{
  "router_score": "softmax",
  "lr_router": 0.000753,
  "positions": "rope",
  "init_std_up": 0.0484,
  "init_std_down": 0.00671,
  "z_loss": 1e-05
}
Below are experts of layer 4 (counted from 0) of a mixture-of-experts language model. Rows are named router (the router's row for the expert) and show model dimensions 0-223. Each number is 500 + 40 x the weight over its row's rms, rounded and kept within 0 to 999. Numbers have three digits each.
After each expert's rows: a language model's description of what the expert responds to. This comes from a sample of Wikipedia text that the model never trained on.

# expert 8
router:573525485440546523567518449477499515521514509489506524498511487450460432515455505540489517464536608482541534529487466558448503493492488583483507479532496556570456407530545499498465469544517527585532541457543460486538476507590473456511487523499548544509507463478511450553491560431441472515548544478565488534506480418518584475468570484471495466555514464407512550481515410500513530507435544500488526473387511480541521437486548474521481488529456559481530441572466555466479475462572558516457430543457483480489602504434524493474523497560483465514543467532513539509522512475459456538510502475545583450548458521457501487516501542482550456498470488459472544526499543534485482499431
It responds to: Capital initial letters

# expert 31
router:526587577497565496424490427471483487449565529554438542514511521537463520522502493557493493531432566542530508430544473532469475503464510515557458499432537526431438506517576490502516482527495564561522434464572498452505535515570495494501494530475444520484591541507447501538543572507543453516459532525499429563492395434461537464545511476486488460555440435538520536437531444504471451451477505478442521518516474513482524478483483547539447554574497448498465513510464520484519467514530525482488451538522511496470500559458520568493523476447463458495488516520546539516482506494475470577503458470495597510551426496418445434459415509529530509518419472519503443467516502536508482516494
It responds to: Capital letters in codes

# expert 5
router:458528522549495510475520541485451482546566558523501495429494486446515555487518517537468494550532518568478540547487559539473471465539602497424551587527507480477586516548488517469498487529514530459535477433459488451449564503475508552462589492524525560491557428503491473511495542472544575493471478478481470497546413492465510434538431519465462496590533555454487473485504493478462504513512506505467477493510581480528537488539518467515493430440480440540539498557502578481423538474514541428477571522480466493415483443472536464435492506459512530546487554548499543422500506496501500517501482596511477536494503579507438526509447466527516483520510580505430582531547555501549460534481
It responds to: Function words, clause links

# expert 9
router:446501535560479535484487400473532565479515520513511601512558504544487475506520486549533480531460529408500498488506490512487464474488564456464523518457441478509532529494443524481537475484461535489591479501483477478546443483575509467517515503526487458508473427550554500600480490480441524602537516537470516503526448451462500514487541478469468481449495509468521534498495510420577462465522465457508505557540458475512530478558544575536531511448501438546435398541495419413497464582451474546506535446526511434503516521536508499533541461543512568459437528513531461513517412455542497580542536498512535562489481566480483484522477474497559523447513488502420503575526455554473456520489
It responds to: Hyphens, dashes, separators

# expert 0
router:535535470541526523439473509562509461455505515485536516502481458519502472552518528472515426481470498519521542499539513493455525539487568513411508542515475556511497477502499473496485601550460578525398556477572471464482480506536483446525493491527451515490515459450591486508520439453554483443544481522527513538546498536477578541482535501511514524510518468530563515429494509548483460430443501516547531559528532435525617508498540468567467528557513436490485531528445381508484516409491505533526561534482529474566476529523453517458503526474545477553538515538495568469568490502568512471527477490516499476598494549499504504554542542501479543606554437516550491454489431559469501491469
It responds to: Word-initial fragments, quoted titles

# expert 11
router:464507565465532511466494496542440450560522549465499549478467494528522509485434480558443482555564470504465566483439571404454572492502518550490466504503529442539453520521504482518502484601537482490605517476515458443549474493442567490450535521508509557480532453408519536482493468490465506422479573519526456512546517463489493470465497496473531492478516564482542518457542534490550488513494574493540531556554441432520522469474529488520456583511517541565424526486525440454448503471438515469504482516527500481498501578569521466499473490559530486505547542488498556451491463481481515411417471508585450504609484471512494479483528505498456578477499516514563455501408518474495524485539
It responds to: Mid-word stems, sports terms

# expert 26
router:420538528549518518545537439513505517527443498562581519493540526587457505561456379471474583432515490490529570469496537471511504540446454511552413530524453499481499496500551500502550495468506521469442528449563481485518544424487479506464514511487478458478503558488493517531483484478471520513454504524482564463508476490503485529511503580456513530549506468562499492440522525534446495573459467449510490527483504513483493470473578519510525515519454463474419549592501562508460459513516462413507536595474478508527472444544496563448494448477523565541517443535486500515555551472452424512554492424563450406491440524514506467459465490468509505490527431522495543448444536478501414492549
It responds to: Place and name words

# expert 25
router:443514547390418492508530547510472502508522516499535514485526503517496526497488499495481471512419433512439499544511446516596535496498532522571469545517589464525514584511497512485415450477537449495425507549514505487524492510466521524530482530487536567464420469498557476536537475552470520447496498486545521522486490448540544547516511471498553511452493465495537502494580435531516512476492470443555539523427509574555550508519487484551534438478391491516495547485513492479468435603481549515504509469537516430512472480538510500436465531556467516417489513532510546509564569501502471492523485552551471451424557510531520463449431445436523467475447466473577538472525559462497548506585
It responds to: to, modals, word middles

# expert 1
router:506525554494528532495554486454517477434482535507441467514532559541469524576473502497492564477518514529468520537462481530527479456579484478493475602552495433477559559516536495510454496436469457471456542517485452471476549425512530534500491561463445463545497471496513524501521490484494568551500538496556504513556498495445479516507569505487525437465513475482485512565488572513466499472529436553547479532526542471523488490525552497458510551420515461474562561437487592487522505573499433608495534479457506521478455490464539476465489451482453508467434457530547498571539422440461480509492533494506588584577523438505475475520506582472500555518460452445552559586505520478561456545503
It responds to: Adverbs and prepositions

# expert 16
router:483458551502493513435499467483541492455461516509550508419518424416534525521510515492503448482549575497463505520568478538501512475540484538417466479560495533432482372499504492474433484547504551476522485472542484481444471449528466503502537508508549534543451490528585500508557586489467448441471475557504576536488458537554488575474501521481525535517459481513564520483519556464549497426549500486500475487509488434524468457478530484496485527601471476554465488554595471502517576465490561533480461519553485590464567556511476459479479531472518406531477494513478525561527458446414509454547520482433503497489489488463478536528489520534497548474540429511468513434465527545561457547499
It responds to: Word-initial c/s consonants

# expert 19
router:465527526503477514510489413519561493514524470558445541551469519438540508530448455513488467481466484501639506526531476494497511519520447446540504479544487455510511469454507532554496527497472452449513586495483548486502501524434547488490434505515530509424436497558495499457450661424464457550550512564517503467455533437493577510523415460533504507471495477474517470514554490565540483495551446462499525510483454500491529462465564444502479539468554524532520493556425536452482457536455486511450465424462547516529472521550519515494446542524551484584578557480505488504562480475485524492515570505559490503431425524411506511476461582492523506494498506447495525502510509556534465528472
It responds to: Prepositions after verbs/nouns

# expert 27
router:481505492533541523526431561471524543453448474481512425451493547512558482511490557524558477504584454422466460467468556547441469500499516538513463499485546439540482462552523520493433485514542463553493568520507497475504503441579503430599488538551504457551512481499524440541568489459467567590467480524481504504446551525568495482555467405457425485445509566522531495444456483523494491529479462473513500506539481545503480490489462436500575497523578514562517500473487586481499495474445472547459482490470499465455522466575457540425531580509424477438559501500488494451513489483459457507457568463506493564515460527561476509502503530520542429460480478462506515448441528464513435539471
It responds to: Early letters after M

# expert 18
router:508534465539556536512496505473506517505499486528498496508516555590480463529540553561481559440522429477454545503456402504455537461440551374630511469531465521568450507508504512478456503488541487526499470466542459527447517459507485449511513361506437502469521511500498504454537496607536559504486535465547523484514491528498500524542506514469526447523541438473506500461569504519511454547540462472511533492514534541552429528598538482530490454538480457527468497418480509512485482502472546509428469517506511521493485540497522490505494480482426542557498516487431421434451550456554485521571515522493525532557482568476459468449538440511440507486528467575466471486434541446504533488538
It responds to: Word-ending syllables

# expert 28
router:528542569547508498440522380466476560511528485494507541498514509486462470486523475528486478541484498486502430438548500529538442511423463461495543556545549558523468550486420442544428497481531489494584468462471517508544560500501482464541506574541502555474623532525436507438518534505580536543486527523517514514454471480481444532606460498458433605525527521521553543456478464488506491520484469503542540516490512511473506465522518492487521404491531489482542534457535517497485504442516523545497465462514495556489466497457442520431455559383533499545558565531511501557427445501486530486546549513538417464431526482511491458487476447445508507493541515511522492494521437566483498513542
It responds to: r-vowel stem pieces

# expert 7
router:507533509482585489520517503418418554458480554533559469482527546481517449524516456513450513553464485538573496522528496524521526477504469518429494455515522516524477490515497491545519565510498412510487568512485498502473487500502538462575532491560543487460513504518499524490531481488437474480495498506416455562502597514476408452507539541445522533577490466498502501515531474530511494450556466490546543480490461482563491505547511432516571485494441527417510437461537375475500489483464498493439500509592413480403494498589522481558486472537467610508560476469533528524526507509448496457483519481500493458499509546525485519472539473484597457474444574515478498494572474592544564510497
It responds to: Mid-name syllables

# expert 15
router:524401545494533496421408498477503514503527485492468526493506494549515536508466548472630465486514500547489472536450525513517552511576478495538466473545554474501443558579531484465529428420514468525534511498492536507541446539525484485471525522517496409550473510539505599500519492588436538455446434498461509471509426455487493468431534460480602452461448472558472573462537476478518460488487522505521551514534454437561530524428441430498508550513506509513496523465552517495503487457465518482481476493450470540504495559470506520596496547501488581457445488536505535558484467493468471552431552455459435513490473510470527474433470477467518509498558479501469486432462526534545571495501
It responds to: Mid-word syllables

# expert 3
router:498570561494530535466495496537510463482472483537390416561557498491495515535485517531522393518482385537466561585469514526511542475517526523495474510522462516456505529433489511502528495477450556533476522545518543505497457589510558574387476554521495508514482585481442514501480477574543546539555546516481499468493518504493548436453583428508421593458462492529477573509488557446507495519471542479533527549562523550497448507490486496504568440529482426525490497506509449531521470494476492472455526479512565477519452486434507504486445490417514531509535502505521540510499576512476480476497513475563465593537476475541467507483550520496470480488486564455541533548576489552479541491471
It responds to: Verbs and auxiliaries

# expert 14
router:519576468559549525452462519483546479550465530500515430527520482483408546464571517469511476509465485459518496566596435500462490509511462511577499473548482544514553524520438512526505474442508476472475456518529572478491516525511451440472486460568437550509451507467600463509554473512485480526458470528471545505521429493532450442543484495506437600439498494509498446531487470444519506534480483527473472501575570515488566486525438529491509467534443534526548556521546465538474488582489427497532474440515533566506549537489490530516487543570490483492469521488515467534455582507538483489442555552503461492396577495498493466577530496464429486511470509491448550479588543536527535520444
It responds to: Word-final suffixes, verb stems

# expert 30
router:572502537471505516559529437429512463493475576434499551481496550472512472515501506481525453469547521540526454546593523503426484470525478595526470501516441507509507424506434457533478499542498572494538537492474480559489523533513533563529557481483462507424425565434518571395476437504556440476437562502483454478423556540530523582478450515480508493522448534452534495546486485524470454514482472588566445506528454465527450488509496438499471536458500471535478459486473469536510464512476445455498506491529510497483536453450492521468489474497541436489439499490482416469512471469503537494617467457449553542440467558546474491441522456506494529485512429528510434542506514441497500523479
It responds to: Adjective suffixes and b

# expert 24
router:484423477505536511499467594460519477497551517533452524472456508555463447493504503525489551444533454520478543488426476515490551454543548524477501446513520488527572517525570479470536519374476514508482554430477458529437525500465474555536537511533478538533510506567466474440476443513491570467475465490428487489546528452473460533485463482465489535438485492561445477478478569500451452463520458536548504509508450552493496507499458527511548471527515546477483572513517570457549456544496504404528465489515578497545501456503443547497466450556480474448506553481495524541421460487433502480480487584503510566428555471478469526499562452410566525500462442551426510487490566507498408479506
It responds to: Name-internal syllables

# expert 4
router:493573510448428508510511467459538593545507528489554489467529576451526557543472536522561555457530522442458519505473508525500467468426450539417465479497480504416473521535494496542589485577568521517488507469496430437456564460540422508561521448472490546438504452546482523438475468463599493436496481425439465515508455525516585498485437478471577472498557472485494542484483526510496485479505491502502486509480447466459526458494518554525539533425455541493430494485511550512517484438469523517471522507429517438516523543487496529492461468432539460572519575521510550541496504498487482475493554489564538464550450510537437480521508465464489548473554437533442546491483502531445448454454
It responds to: Consonant pieces in names

# expert 29
router:540432457551525554530567552482476480413463490515584544547597512492554502602438486500497593495443481464452441484391558526466525479517510458512536482528504477480529549487521466489503484511479496471420523486535490526480503553501577512429540505512460534481518457461525528564538477525540470436473413494564440526520579471506491506573468529476508490480459471546534520483470553503515469554401490514482489487484465530530533480525525529552542486505533530431520502577476557462464460477564485517401551502570488466486480452546517508482523474511499485593499519528549488503458557487477444481463421527416573509444518470513489558489507512473527449508475503461438522496493511537489498526426
It responds to: Letters inside foreign names

# expert 12
router:550457483457438473479546554561519511584511465539460490476530440484492478461444466494432523482502456496493472533510481483466543460444492480431497555438508466420501467496496462509520469579520536552548469489533444452495509507569575504409509527554507519436586526493479498472513448490489512447487565501520497512513517626491423453479546473483517464501409532509585503482512511499489472496482544535494544522584477502489475492523448465427491538555547469484523460509466377486518495444459459517494438510496524519491455464521551491492501499481464432508511511514529488555528511459467454574441409502456500534555470393529548493434451495462571497531446445480495450466464509440530539509508
It responds to: Latinate word starts

# expert 22
router:525484516524511528570453547491521470604506556528520459534495515417484492541477470489479511490471538512529507440488529503453497524519471508471497441480470571478445565523485444563489489485552498412533471581533489498442518459519504523475495522542494492610482455490435504513497472485512491519481501526417531554540524418453509441461509476518477405517496451531500398474500404500497531538503516473491472540451473620495504440434466478493390521514463466553499525436528518460518468544459474482504494515550452627426459467519486506498477522473488519543460586495508536527535477525520471522537459424470490444490523530514503512556532487501435478501557539494432521489433431550521453528531
It responds to: an/ig name pieces